Experts of a small language model: a sigmoid router.
Below are experts of layer 9 (counted from 0) of a mixture-of-experts language model. Rows are named router (the router's row for the expert), down (a neuron's output weights, with its number) and show model dimensions 0-255. Each number is 128 + 32 x the weight over its row's rms, rounded and kept within 0 to 255. Numbers have three digits each.
After each expert's rows: a language model's description of what the expert responds to. This comes from a sample of Wikipedia text that the model never trained on.

# expert 32
router:138148136125136128130065088096139133103114101135112114156155100139094061119180190112172094076146134172173129101141040171131138137154128114189169164142209142124106061119042050073106131112133158091125141134131123072143122143172140144139114145198133153146110139067144093165087126115128131121107151098095083129105137100107128150146107096141136113121141101137125130157150102129082066186131142123105111051147139160093112128142113124185148170147116115091120159099177161193099123099087135109111091067100129153124102140068173068209143088175140158173173124218127104142115169091121135104130140146072118149119130132138128117178182125104078141134121157129113161182116096177120134125140161123105167147132138198176161143135121158139093158099103074127117191189136175154085135081110155
down3:105139165149112161129128130157132090130156160150139135109115131188119108122141139063084162141137074128143082153143079143126122071134122127091078092099138230144140100108088098136091062129159164173072140179139149172154183150120186180121137154135165102107081095115191157179133122181163118126155072152116160175162145149108178130138145136147140112153101159087137125120063174141136146104116101155078168117154149088069173195071139105165116087171121062139120154116107131116118108159082113168113099134157106170138143133067094137101160097112117173152110147143207155111101109130185151122139092138094111154127100053140112103145139125086086120165161133131146149037144188129134066128102068144075152101069131090154104106162088126125128063105113124161168117124152082073095110127166122
down4:208109188149131108076111101095131121147156141096115145090139111148107103118100131122104133126131164103129170140117152116095186102072168142124153134195136098169097074130152145085091138145138178105078188077170136039085129155130140089125121107097116063183206167150149120133143090102087109135156100123108113157147118119148171106152122120165072092151162140171145108099139181158146139160141137175196100124136101105114088163142110090115121125134119129117143100147090136177163126134096115130158110115159155099083139140131159102094174091104157072109104128111126092063150185144101102142128096138205170136170184189110123132140120165127117113109183096155200190093100088029126153076118075169105092153111101152089137155111099156087096153136144076138135159113129147110143145215190113
down5:145156043094107123107082153116135104119140087080119121138112164142117107091074110090119079100128159080115116093139092176124136090141103062125151157144108141176122111131110096099116158115084085154130158140136130099119118199158100153060168142167114088172227140197067111153122127098165129124146130113122088115115085172080089151166094136148136122181180116178067120105175132092122097122110215143129103172140112187105148177119125138123109141150108129103147154120102121092098076108189131161150132130175107177157130131173073180112127122133121111167145134069162128132137092139183159187098105193133196123160107130175037161194154111106117152164142154141152153130164085140146122130150155113173096127106110165150134128110115136155141142171104127093156100063078064118096158100095177
down6:161122140132177174102095130105102124092130162099158142132075092096172139112110166128098099154189090092093158164123123145179086149123183193121159082090078129156188163152146108185156040157125061208135084162137084165098108108178138130097065092131147189128143175073163156163113177165148099080143131135120157116108145090130124141166172141114150110070126103161123141131176067124058087166199141129106189096145102119094143106153131174097136161154119104155104142121160094111167110117164116160074132126071161124153142142114092178136111125098143186062142160118114172157168136101117166093188101177137130139070175124136128121144171125107104071146143152151155141131122175179110137123124180110111122173119081118184127097117077127171098104135134117122093174103091129125150133079111118
down7:112150114142124079128096119160084068069155076102102119168124107132117117107091153084176106152163122171105145085129137173075107157147141132148100110138187123108146132109152111163144151154115146098113142100147107087128134108124119095164194103210151126122137112099116088108157195143190084163160112145123069134144051151146122136119101104107197100132149139102085096083125149108141132180121210140129169110144127107207193219141095122177124127113057089100140109138112147126038062123137141168040102132162116098110088111098153130183109163125097137124123157156139106147086150183164114180148109132117117121105152134153055130136162152158101113116178104159172137112024122109136155186171147122135143173161139177152138119095108125127143140091135106148135052100117131130166132119172104
It responds to: Opening parentheses, commas and prepositions that come right before years or dates, such as (1999), since 1998, In 1990.

# expert 28
router:109061079106141138149133147157109112140139086130157141141126113077108138112205165077144145136152116237108129147129002117125134122121111070156134255107123149173123055090153101133148156114153104109123158159061145136144116104167144145132156106159090129143116130123145117133153144118148139082176133083113159117100136150123116105104138108169135119118113178118181125125126130175122162101127101143132030198094159136104137151133162084166152172090146140119141160120101095150149138115129107100137198191128131104123077077146168114124145101119177134169105114225161151129126167164107057105113157142133097132152094101090126173137113151099121125115132138123101147120112071116114158168143119110068127110110134065086118119139150149129139121102120095064170112185086150109151128204123161
down3:171079183123109095196137063158148157096163149131146162121156131159115165152188110098091088111082099096142173137151153155112099087149084118173164119169143091133100154143104105133089127179046107091175125118167102122116111152120041077080095100114102064095134091147148155154169103141099092129159132165131101142104131095128126156103117241122140099081110162105071092132180106143091100094139124144192077134120151101106140158077102138156127111135149157070142093137153190149143109143138159151111125093158097155157105178109122117139094127201122165139137135057107140136129110122101129105131097156112157161117145120129120106124127190078113150128105119167113155166101107148150141105109216054131084192105173111104167134142138076112159122119151119165124143173163051132090068095131079
down4:131084105151100115137182090091099099088132173159064146106090138125119132131000179110111167107113101101117114120108130158133142148152161121176133123124114087090146176100119161120138165158146159133130160155133113093104117142130112141144070174052124152141148134097140120134127103143095114127120114176105213196082158135089075164134074159134191117128128141054168158125144169136149126131177176157107138068054134144117075072131151100114141114114119064160150108137133119156135080110130137146169079154192175171145122222128139089095074107104167067124100140148161162150172152110174114112150123163085125134107134111114122189158133207148130061134127154174167077118144118129111109083084109125156125119112166127128071067138145127121083170127184120100107121113067134135128145121126115
down5:129143129121132077165139158110109163155200161153136187123108141174103174141166116127112140133139035145098127049148125127160159133136116183157123072124128165137109112119147131087115070133152111117120167109138118084156154145130189167041055058100116184108112169132198165168141083162130094088162133130164144103079115055106144138117131105113114109113131116122094186192173172108128096128175157182107072166147144161194114113129138075066165102112141163089116140177151107112144108092148101118133088108104125129154096073137144098134114140115079114175112135120097092127155099091176072140110168118067104102115105126155137140119110135055138099130121133104148092101129160116138113158141123074114119104142092202122045062109105100109099179127149095114134102113085147140122131185114054
down6:179131163106112146120044128124174076129137139180124136124165164106114148123107093156120155093079115092103020081121094108105094058161133170154098144103089110150126114157136164143196110134188116125132157112130092163158125126184108111086103108094138151078121140148207161140130082145083157118154147116126200108123123144163152172159065134182112169135137124092058159122182102113102140145114123092069125124143133144087109092073127149087156074116107152150038102184159065119097152122099108125143122059095096145174135150132161094097122157101143129139152155076136139092149142080159097111132123147065141083191096075088102159156086120193165119088082160149065130112129120153167100138121130141146173145138140148134121181145111149132149160089118083098144150134164170132089105192108124
down7:110187146096079163111116112158119144108104160104136064140163177179081156105110139160092128171069183078108147134090135135107176142137126133102092112129090160077085156104132169115134159113105119099163157116104141161109099122161123200114168096162138114104132156100110100101071093186107099104079106214110114138111131132158138148146129112128132096133229139156100179129123159116152086179107102109125118132106165165135113132125155167156156090099097144193137125087197120090100147106150194128141159159137083129131165135155166214161144117160190116155061175167144174071105124155184129078161080108141101078129138159129098132183187137142146180163124141120125119097134153065076100101111108079184129120085118141103169092102175090139129146170163130085060097126120161133136137130179121
It responds to: Numbers in stats tables like points, apps, scores and percentages, plus spelled-out counts such as seven, a few.

# expert 51
router:126146149164084119175136114096101121064182142127125164178118108132098153160158163128123216093230109160175137141140109114082103156109181112157146132172136144107187090092109143129106084099131171114103168166151192091185124104166114148140116138171143116105116172144100150144153111141118142133180138116132107115130101146138114133103125091111078109143105094133139116139137116148125107151078114070173060167144153139095120120152100006154102092097166119122173142123117112113164090085162127097113121125135122119107128062102228093159168140127184123101213104182149109103114130167156143172101094108086138149081085167192086075131127105106120148113090090098108141176077091114183118103138128095130099130105179147107166120135093172165098183086069138102126163156111125145108123185105162
down0:132117154139020106167170151131125139146091134153146146140129097079165159184151127154153147136100203098085078070128149088130153100130080099113143158097122151129081142128141087154136129108143111151121083121140119181108109114184134117137111129099130154133156183109125139184111105170142113160118105166130128141105119191164144166135127105163138153126148156101066141183165123109095038106181158137138109171167152098182185115159189139106184081167099170116123108160100125150102150154085109133116128096166093132122140138125123122179094123130059159127144088128143100123092122110203140137213135134100128158164115156151041120166125110104118135123132201103117140113166113130147145136183107168169095177147088148176128086104182102066164095121148170063173147114136155078178118143042076
down1:125140104141176085144104177108103153120102092112038101114137088163155161141079123113161149147108198107098128138148105097100144058135103151132094110145105148115100142134121134094130176080126074131091114128138096114202065201113161182133101148156136154157171140099111096085124164170175119101156150138145122113106193130096111085145136171133096110139171138170151193116087054115218100156148145140128137133140122180090163063096134139181139109152136116112180160139088147233141094120125072193121056099175118132124178169116197144151141110100171150148116156093127076153142136154069139120070137180103106152109131163116191166114118112120078169087133182148120137103122154103176111133130129160158121133136110175171134071131121110163094137168146119146143159131147149133149062092127124
down2:147112159111146139153174142110096136210123144154179094103144102133105115074131083113149182153120130166151143112078144131130153059115167106137090174067151135169135183134139166119102104057125124156073134116098110180154156147172158156147096164100103114114113132166099119140142090124168165036094155048130118135164080077153111115195143142125076122131096117094115155106146096134106051091158122126192110141145106096087121114025113094163130112088118132125071104132176119097151085088114117093135091171086168117093126147070133093077179131114122161093148142114161122116122127134094179110157160167118204115138096140109167167072085148150131052172125070111112151102094174198127119128134153101138130128143093093132129176127141135114169106111165151072159104113114121099164179120145074
down3:106128128166124149129121097068052015120163170162105071125144117082098117132112107158112132168083144092133087113177121155141155185182138152097104128133128090117106112110099101165124055118102116132091097104129107152187126126194138118036126149079157134077183103142112172097153139146111133134163107144135153167117142158119177107151084104107101144151095103112162117118100101120155094129138140142169114117107142143166110097101126160187164192156141154146059071135101157088135171152078087145137149172097194186127132115100147097097145099214116189152133111123158115065146148098096173077184125142101122132173148123179192163058122178128125125139135148148139128107100115091097101147137143172109136193163133109162103151137131121136076123144110121081135154069044133142075133123157113
down4:142119092140185144129110127076111152170166166152116103114122047145151118156153161089115108083082081157174170126070181163113165087078141090160100147146136102111144129132136132181099085137136140137120082163088110094122073132181131140133105126105137067089147122075113169128124150097140158192170149092131061105098172170158168124110132146179152137115124143139127113166123166079220159054109157151151118165086132124107110098086101150134078086125104107190123119093086137142074138180137146088075161150221098119113049116140086133158148124115145098080139127043072166118165141081124145106080129151105131037079122075151147124119101123122181111077123167122108111151131136123170133120160142098134150098179118142146091127134126126162110135184125138123119134180127097117146063109158089
It responds to: Name-opening consonant clusters like Ch, Cl, Tr, Kh, Ph, common in lists of foreign personal names: Chato, Chamusca, Clément.

# expert 25
router:132121092095153105167109168177089065119110125139168115106140106129102125124156166136186192120129165168127114096126126135144137107069167086154159171110105128156114115107129078125139144111129098058114156143131132128130086134151171134160158116145092084134115152122086150153136112100164120095174214060117088091070177158061089119147064106159131113107083119131161066135136102113089192146053112118109014165108124163069140123132147107173164137109127139110117207096134127151154134038104107075185124104172140135112093068131132142140146113169145096177134086160131107096092109109117065090142170155132135159177130131104168139141125150108123144107106153052112158126127103174214146137105144058111151151157156081136134157116158150149152113144091064104157136170152142147119107162164155
down0:183121094074125083113120148161084104150157138176134139073140085098112141151098118141170163171098066134167150210166152137144090053119088143102052160125169165139125181140167159150179102129159090143169166150084051138110137195133110083195187165078116115179193094093116128089108093155113147150143183128082121166061150043144122090179132139142092044154112117138125108063083166153114087171148152125181145117173108165129127157167092176167109151103148106093110128160111122154151161125119186107138144148106087191124110089124154148148133139150172096162166177075123177134174138128107172102134138122130126166114129129122156131154102093120124133142164167149142106128100113127106091119159081111174155164169148122149131097118156106166110159114171154135132149094086158116140130157103097
down1:113111064094098111125138132146104172177116171160069158099066150112079121140137085152082055183097075076162124108180102158171107155117162129109166171140118137168128115074136143145120124142152122105156111151170137183153117121141163101136110128123094156151170101208143129137115111109111152129135130144124122111102131167137139113142133065133194108111065156112128153146153103147176181135116116106159063070131192139113116171091129110147123127104133122149065168146075129095088106086088123084167131122105166139104081131129122118175109110138192151104119119135151127129191096138114146168193057183128192193183150136103131112127130089120117135183164128196091161146082100165142169105105138156166178107095124050132071159108135155125151111135164088141094106179115090090125100139195045
down2:140141081139147140166170152110092104127098163164125171090133212141090098067091140131098152122169150137125151116110202081096114121122130121127126154183164090104134131155166133104135166094090103164105103107137111118172175125159147081146114109125123123135119149131136127155104168187137122191103162103177125139135029168107190085108125073130190130147162080111160195123120126091123068132110105122151104105132152136139135164191130162151127122115162055128138107149164122148164125112127170140162071065096110134179203133119074132158115168156105179126134119106187157077222139088216128165117141120151120107108136132165155153099164138216095140174147140138174072112148189177128142188101122118132155161135061134144134126135142082149178133136073112138130142091113092121097129075121116
down3:182119092125146121115120129133077215126117127106128121129151104162124115136164144110144119093110156149107203138142106052100181138110149092124163085127112078111144093140142155133137156121138138119143138145088127172142136105180131081122135147050111125191144144090141098095083131139150125147136141133174171110208122129144106111115172131155095156095138121137146151192166114149118050119183110157142178035161135143149070102215141128081143106095105044117140099111132119123118114154157104145142213123119106122124125174119159082205144077116184126123164116183126111077114084128111075085108115091179139086109134099172095183127124054175118136088146092166141109112138069056158123087151122127132125160143181176159136118075117132049183160158160138131078145115119150113141124099126139
down4:087168118084119111145110123139143106126092164174090075107128149093079183149111161082124104119093105157091121122144121091101090119084123152148163164090154149049088109132076130147127121128173178104139089050087130114138128132154081065068141127185141128158131093109152139166107115125110083117087143161105116123135181131070100121156130186103145092142172163153141157087143089092090145073127152172160202146193094096126120184127120081176125160153146158166123125155122119103115118092142077131116140138181099105128167140104154105173161111064165071083109106144123160136126124110093140086150087160032150137138171231116125135138135144085104129105146098146125106139124048085141172136082170102156118092061161128096124173092111156170129174178113149160156106154129114068171153132097120
It responds to: Number pieces after a decimal point or comma, as in coordinates and large sums, plus unit words such as million, km, miles, minutes.

# expert 0
router:164111143145100128195082157157125102107104114066100133159169109117067095125160138127134123114169141125141148129085086163130196146114116107219144160164117058141138126127138072102085096130114149108098159110086203072121151126162131137146115162138109112162071126161079127125098133110186162093151170095089062070051195141082123100115138093139156148150145177180160147102107105141101164076092132131134049080125153156103104061159157098159181121164097075136106122131132150158125140111097130131187115093081148089135094133148135115126136105133097128168195108138157071108098103107131147157099185103147131126119100133113137113138218133139135125154111142137104194087115135115115143158080181091101176169078119119058115183108167193105097107134087135131151093118107100169146163165139153
down2:178087145135089123113154121103175124125165119147142139135134090130127121091170114091112132130058164088147081146115148114148146069151121111128125142166127131129103121140150064160167127184138174111124096099067176142087071146178070111136133059200103112107082109123158137098103130080138124103110104130138085126133140036154095064133108190132082092108146092110170136156102140078094147140098131106130180136175131117154149159109124190144146159151145149155052161191125110077080106103088124150058089099151131123185109117084079098124092151177117093107123136172068190111132125102117111151159091118178089134121164104143155138132042079103173112114112151160143155141190206096191124132115072127082082111140143128104127181117088160133151158160142067105147101162140139148095161138094108
down3:147174190124111153123065086179099129089065129099111138127111100128166144118087124087108181044154104197156118133104152155150141116129125105218117150178119126111095208156153137140145166143109172179146162122131161170097135119144134165086156155082162123097140145127156133170098178132156127136140068127187104142154097180134124130123137082107154147124168109089114123070128143080104113119068106237185126019145163092144176144126132096152118137105063112171097099123181147064135096180157137130141104173169133147176120102129093168128127111149111179115141205082150137079120118123123135141105135133146063071134099186140137133139126096161132112119178115089155171126083139089060139121060134116103139146161110106109142153128178100127133106132126152121152108125121113148172170133137171
down4:135128132137138159118181075216200176202094126054157150117144050126133147187196111129166041122201127119177119172070159134127128106117140153140146125112148122167194102113133093155058144117117115132118096190179121126109157101091133142160161146138131139083161151117108113057062099115166122079127134127131186161151118153179107182128128123179186139089125091206101147116146106160113103144158078135157183128105120154185176130136129151108096100141106146146110103064127105089113106102075084085086087099178150096120167145108105126147119117141145093121161131087143159083183147138162087127139134114146116164128166150149125119138160111124161167128102077185176086073126114148123172101119210158163150128121083127107113179141170140157092104106089147128133135143124124128115114132146109
down5:116159134169105135167127134129145128149135154132129174175122100170178098134107141116148138071107110142122071142136081113102171106077138160063140129164104108112069129100150097108132141105123169114129127203156104154136107140159100127131102191125147157083135160068096141127117136196067125150149139114122079130124123178118118124090123094111078120162092126171132176190142159154126165180118130124169124126146149136115123094197121105098093138075138172108158090125176097088157132101105134120071081110036063206077149121106107082116112105152155105126122112166146153143093124088141168181165186066112125127098113076078086160165158143144129155154171039145139139103105172146156105064083185172143147135148107102103138101061109121094141150146097127116151099134158159197042065094124146
down6:095160099150142054169130155126153128151162089159175097176122169209076131131107142130121141124100174108078182186153134138124104188148109153107109164062129164137123045107066112144185117127099113098050126087110086176166118097116169145129118081189149118105085168193089126127087141126136102159050209147204169127136156168102120182154118111094195161161111154176127103099119202089118135139101126154142199111121124111148181192136119092124124129117122135125112152111133101129101149118096114192139178137179086195105162151099121118163201150111115124128179132149147112095135124122168100158196104148121146116128130132158108108139101178112145156138154135129136118144097160138161151090119144124115095140102115110098042110179158136150118143105107089122145093164115122158176166136136109
It responds to: Modal verbs and subject pronouns such as would, can, they, plus plural or mid-word pieces like -s, -es, -ers (bloodshed, samples).

# expert 31
router:115123071108137137166103183144106090166122122146142134109122106145091124179132156156157174122106147137146146075138130168104099096145143118139121202134104122173115059122109164124150151104123125086102173182090160123114065136117127158138152119160128096153094153115110111111167121146141156122135189123127092095045151148137093074110073081185151090139103141146115108131117102085151173139095149092115106182109187183082114103113154095144127125118098131107122164128165144090108073069102084066184091132099148139078108102155132133127141108175199048154143044156102102116104128150162127121134134124135138161182100129151166113147141159106148159094098117124133116151123066176102132179057138088148095175111143113058132126130190139175164159144086000120156086169178142167109147139146181
down0:102071135091132148142153124058146141138104105076114132097189113156108110166091160115126136155185129079124145194062135128109118144148121118137164175194066151085105124121101023122152159136154102140152170146135147075143138110123117150120101115033103143176104118153119122111082149108119155119141083145114107169150171149082100162095102039199124130113089145120167122113167168095123059119109137111076082140149113121088147188091094122033117124169109124113112126160108076107125108129089123137135157124121143152137132145174177127118166162121162132098126123089150160161114170160113102149121105121123145133150161125130085083126196063155167107168111112148073162132174186144113092093096100125177140071153152116110156103091112154181154164079159099113132107074109051148078103106122177
down1:108234126130121137149111122165148158170107092116093138088125152161149143166106121149100066129143093171116147110133106159136163136137115173132154131085147105133165077093062153083106104089156130141147113083106113102099218173083145098106089173132090123090177128128187152073174148143132139130183123148120146136193109123131119125162155130123097144113143108109147117177106141095122154141127144134097126177125078115053157125113116133121131242139109159130108239162174121140073115154100089142135151140136228143195166129100085106126164152150161075142184101108184145114088129156137128192153100103157113167101113118183136092188137164123121131135107093127102135137126081104121149154108133093122159138180066108100083145139125122136060119142181154150144088150169166143102116120070086
down2:145117165088120124136183128118119125115134167141154142147175098104113114139120110101116108116160161144117093158083124122108091060127172139162138129117103085116158175163084073076127099135142173082123096146196111182131151207175097116122093111136204140193162144093157149154086102097123138164140115112078105214097143153134121171089122044108112127099105148138178121143127109142128203122124125082151073060143040123163140098094019144095078095105114095103118130151123144164117157088155119126107098130113122121085166117143120146112163156130132124145094104139118155203122175197168116070112110106081101159110136101156145119114059145158137120087120152128098174157123096124125074158115095104112161107123114158144179181166087155122149109159104119119134188126123150070089076106123198
down3:100089162122017138113057159174132156108130153133144148203143137183134111180139146168144116105176123169111150140170086090107095141101103110127106116176095120142147043115127143123074089097149133126157099123114098176106061097166125152133109093117145057115106128139105133126114136178133132149088186166106179157136155163155119139087113070161164133084113118084120115134167111126159093138144107124136160097056127133158170145127152084177103101094143113106112117103110160140153116114126096132139168089158158188127129109134084139153225166115123080060165104176114124059157125176156140079096135137114113160112144128188143116098103162110134113111109127085118086096149114066195120166134075141086123201171127124130120137118150135107161150140158206083205147155178129144119198149149121
down4:163084139106184130159095118103155118118113168135143108109132108123150118159142114150126148107129146117112120096100195115135125085151138104168117087132084108087108175156192145165086152138109151155111111120134146078100093073079066147171091163106136119112119134169121141080107084163148178154103111122140175139155134218151126125118089079126101150132141153126159157137135131059180148120143149138118059074133149168025154086100141127096191165122149059157059170118113147115139112137068133186075189093131083104105104149095179141118096151128104167134112124160165146147114089119106090108186184140113068162085144115152129188118125128173120082180171148154153124124089104112159072088114149196143153118138085151140147162069179100125176089179137084151136092150152120058165118119087110
It responds to: Last three digits of years after a leading 1 or 2, as in 1963, 2011, 2020, mainly in filmographies and dated prose.

# expert 24
router:147147139081144089184074188101147141130102101083130109157116114118090036123191150148140141109136158155174184137136099166080161168146170135171152162170169084110117053130114147093062105104079200122051120125101117150091129118179131122089105097152159141093047101101118157127147175146165192164115127125144148137098113113107090140085099101183106113105111119180146138116120107153138182156096122099115079057134166110108060127158164162160167130139122126108119122160165097154139113078117100086115187060111141110101148080116148081174184084172187129141182147196111119106102162122165122126080136132129082163198080099155153157101113127132079111143120136119078167157085109125122118171133088126102136132156114151092133130160110141117116104090111096134106194183154151154099109145137131
down5:095114125143141102112047123134163160102079137127110159151121130127137142172199156162204108152084119142123101148150148101180101153094162089119121085218114127112073138112134112106191140145182131130073118117116144120117088107175168145200179145133168117094155073127093087164086095150089115163165102132054163050112145136179145109106086104157133122155156118132131126088130135090163111113092112152106129117130134162113122154057155047099126154144124088134123143132113163143129168141106189189062104146122153119148115048091192143095124102113132125110143104108181161146136086173098102130122099079192175133109169107110129117132138116096098106111092168129115151120155188187110162104124145089130166108147088151134147153113161081140100112140121174125169179127153080162043100108059166
down6:109073164099069089152141130163082109095100071108179155132146111089140157119171114088110096142175145135105112151063143109136098202104171141060155136037117096185118050084071144135087123091071114084182156143095154166151149124127141176147163119112137113111133147117147135098164099127121150106104145147139100125090125111132142140114129157151082110125164125187122128171114115116135071157111129148087100106126132160079037135150196156174125172156109134067095131102115116129112088169121093128164089123062128173110148090116125144114145081116191093072116148154167151166129210198107109128182158074186155118113121154120165104102112141138160090115105157174056132133080113078140171128099095198117140135096113143120126134099153155087108094074126104163097109160146136148091090162126146
down7:127152126121105123114119145173132069116135160168114166119130157122081098132164093074118129169073109112155047114110088115125121077146162098119106127104152074081107041100150110128124113160164143169135144139185066140152131133095160141103119117160155085100092161101131174138177155162108132098166076059200140100153164121153121151153177121101169120085129113087107124133140169167073173106175108079108098171155108071096125166082127168098148153161124121084102130145101107141121090120162172093103126064086135063121144142174116209129118145099136131121081110160139148131117145072068060098115102163115148170143208034139098159109092164139135151136154109106155201190142114160165102157116137119093176091152121157117149120079111119115129140176156147120086157110153141149080180146168127
down8:129138111106195110129116154100143170145157101125058087126132166109121127089208118160099164073170190124102122175089149065166159126166072051148114120171093101102162139163175094127085132126182136099136157124105145068149076146056157176133121107098070105138081109111086100200166128112189150101093149066136066162134107136120116148152107107108113128103178127112100100106168120146173167138180140092128096076126056065141114103148078115103139148114148132085159137070133105113157150108114148122161139073118153156123083116141143145103118139120161080137152138097129155120211134137069074154129133159124133127114194138168132148102161123101128145119149127148116158133137131144148125145113127144091145118090139240130093108072109102140159131094096097139085131128247114112107154148135121
down9:175096132100128162091101144114068140162126093117112096131144179182087186130162174157165116130129089129150114083096137127114106115114140084047101162122126115134126118129061108125150087074085136143137185206153150086111146093148112123153154096088133144129037136156119139082106127138151109122080085098158134140191162108139080160102101163162189147080150179184100160172137134134129180126066122121171131141109153123149062170046135080156109114144084171134110053152111104150154124108138080139152130185194124147135089155126118132105151156119145109111107120113076129171127170114117094214171185140188106104151117075137126060125114120119165150166148150120144083193124145148122111062130133157124125087120103144089062205090130127141124127108102183133101093091101130162148132130106115
It responds to: Leading digit 1 or 2 of years, plus the in, since, early or comma just before a year or date.

# expert 60
router:100136155139090089152094118153094120093105105058123078150193091104103122181157118158128147064149146131112169091115100129119170097088131131176116137173171109148148125148166090134158072106115141127103152153098184081140155137152135145168129088149079121098152138122120064147158176121110156124170133105081121114076165151127118071163156082176107082085083161158173125132121143104101123158102116111129126109166146158046103118132178131185202155171173073151119123146131080210154094105101090093153131137100165163092111153113135111141145101115151151199130091132112093088111086112107107107089123096120143149124104133095127139108119182100140126125097174104099131163114081095137147169110192054041139109073153103042140161105137104146107117187143102100112148192165182157147135192124172
down2:140121077171146164112097190143132121122136122096174096148173098099102110138138185141177174146134135139113157136116156118100080152166135189172149124156144098090185183099131126072165143092149109144137076091106127143096050123135133122154143157159091134058139121189107108091129131129137095176108093088137135130086063162136066126147128147111092085111115152163116065091199161137125161147111223095083114116165187138138155151156155085136167045110146148157066142150112111092130122142073144088132151157147168153099067138155160161105137104072097118161137116071127147185149123142153138157130156103130125141164120090077089127137169109110119108089199135181086129095096113090109096109096087099047153118134094156136129061164157115117095162113091076112113070080114144121105097158127089
down3:098133106152126142136120114122176143129110103125124120161137144118124151130111157169171119085093109125137155124094114136175125061129119115074189137143132109116146255138167141122153087110128143105091147121132176100166184134117125161141147074099122131104119149156092112179183145170121132171132078171118153114135115156166151121164129200137088104119096169116142161101090088103116145128136146142206193112171131158103087134129119152157139142133145144138128120157168150161150141124186202167148161133117166097193159084149149130163136151157180149147102159027161183118129091073087097065164135100140162145170158199171077119134115142089132099167104147158151150185122145111132122097096123153103140119160112151098114115100139097105106155161131144121118185123135156150090075090197101
down4:093059107077046125110091116118120103127158116078105111105205090126169145126179127108153140078094116116094189144126165172106140137187120158178151122146120137097170128128143108141138148137087069136093111130191121161120122117154113125125125126198123164116161074074085133118127149160162138175068131122154143109059138102111202091162116140074116135136133064107127094183091083127096146128155104149188125107126159085150144114094152133118164098113154100078139156161132143134086162131168112186079074162176159120125165172093132111103166136084095140157109134108157133081199158070078101118061147082093144082100133058081112168085195091131090139128153111094083186085113119153152157092122151114100127127146068141088131108118162166134096151159177119118103103075084122107148119098127134
down5:170097107093116134113145148132135105090106111175156104147100115130090123118152148111165103138113138172149136186149133111166138116074121149103100083137205168137088145128131115056157119120058118158199125131120170137095160094136096121118110158129152108115117161102100079115111099134081117108164106173087123096142084102103095095141119044153148076156150137148114229122145111131155142155124118130084068123123172087099065076086097100122118079056098160146184133115165099154196149155124176092103145112125115106132139121127179123125170142168098103142111128113115168124089082156114147124075091160122005219094119136112083172107116058135149127081107109123128081187134120054118122144118162101126197092127115186160104124145140118135122084128161126085103123126081144103162166164118083
down6:152105145084089208126136138099109085117156174088093149120106077112146136158097177141089102149069117136122129142078135108145127136105161186082125156163175130153146122117152118151138136139135098076132154110152145131139126170102103154124162120134163104146196139109149151193133102144137153077090121163075124127097110123117100139158057095111137079118109128168113100104192174093051087087121103155138146129128121115126117151090139152116109155106121086136135131083079110147076149119187139105166061102162123076188122120147187157157147207077104077148096115172204136144197104177142146124177115157157137109118075118104147181101124145124144177092102157093153147178118081150057127136164171089125103108090116141137119109072104152139180193091168090131089111078086093137131106060196161
It responds to: Forms of be and have, to and as that follow a subject or reporting verb, such as was, had been, to be.

# expert 29
router:119159142124112127122110115155103095140084081068144092130163103108093151169153161162143139085116167140148158111099099132117148162117126112149141168123151083148109119100119079154132153140135116144105167131115153119139117145157096138155169103153154093109101156097110054158133171114122173136128087111037080123050112089143153100131129096172113099082090118166148155136148156135106144213099095139133140180140129137036112122136172117176141157104180073114087195118146076205147110109135127049120164129134141111104083131140146083162167109180165125191121065108085067068100107121131085111122127125137135132096102139140086156071143186109136131119110145088061172185123126139110162191180132070039155126145094094045144118170150114123137088178133113117125131191158154140140100147158143
down2:160060125113144142137154078113072174147196133085136190163103118155224117129089168190139084132127151137143142143189139111073071130105177105133072161162114139144197144097110174169154162060136171078171123186135088135163196146135097096128111079107128108113081162105122132138114149075089108144125063110138135139096109120151149061128115127181177098133133115165126070179139130102137091144107169128088132096125123126102122130169149200172119113151081169157152101139175122124121139111130112105140147132098161149117139113088098102097132134115146142180083118129162129146126133142123155115074138226156115161132114137091106159184124055131093068139087091103141140135119127136153150163146091110102133103111099098055148140143083098109075104102118227120097132104166111139116116086179159
down3:117131114167143172114033103099088105125148091110120144143101133078112128078014131128141175123105175102185126032103164111117104156127061119195118150088113093080157140179122157179163154153067140120126191177122119065174057098142142125149134080156159147096115147148102089151091170151131099171120130071083147126166123099121184165155146196117173148118124106129185137067115082104042134142132115174135098130198119143146146117155153126129139141126126124110176126169092168113131126091151118117107132123174081182140135169122176119139167159158123134119046094093128120150112141127151133163183146116135111183142130067167111191113149113152150147169134115162135135140138066127144100124183120156116129182091120170160082115159106151141119130181130124141122104124147126093079138117112113
down4:129129141158141100115107080080169125054081164136112125114129132094147146146062139102119097135159099122103170135144109113085118149089152163140084079161134158126157211125087131088111129130157102164165120101144169089120130103129227181130125068136187177121073180119125056140150073073137175137090160184135148114147152129127092192145143112130075109123090120133209150173158162173140126135101112137108153098125085107111131141111121126109167097138132199149142141093075081157136153130109072194168153115123150136144150134148183157167120130155130147147058140135072115071125121106151140143128113064231109111143081115107088096160113125178148110144149142125117115154087149123155084158164148113104120113095150172188090172131153155086153160143174066154091104189167147152132149110087130
down5:126149096150170159085050109139156108115133118119127119165179095175134138135091124108125164158092135115159130165160126176178115094111094107110126096102154125106112126064138073155090149064127162179142070110151123133137136151106135052109158132156154044148181109122090084128126095149097121122135144101066148149108124152142184153084160118131104167095100117093115130131085119205129146171196090111147093143101092096083140096134106082073165092121135082169102141194118119185151096181124126126141179098105189140115170146130189121093119167148111118133119171122146127165121090132100116209174147141096101171124102101130047156144113153124167092142131035134092152116195139141142157151094120106082144152149123109107190131066147172127138089159083105164130128140173122190169130128114056
down6:141124126149151131145147129096166122101075112133199149169167100196117116148096143141115090131119167098127108147081117164073100131160081142193125171097127127161129161117117130142131160130126077149139155112110106064120142088123094114121133182078111115129130126105107056128113137127161185213140166106138063111174125187115131119131183116081123207146162111091172123123107120150205099134136119096142137152098092119140108117130131112192191135207075138162134097137107131163162101164135146146102121173190081182119183201157136125141151105154135105158120161112125144107165071072142092081164123151150101101110187112139131110209119128077102133126159120178073153086023143125171116114194125159092144104165131119107136151129144120184152076103118122193136141162156156083138160138142097
It responds to: Verbs was, is, are, were, has, had, to be and quantifiers most, all after a subject, often in descriptive building or geography text.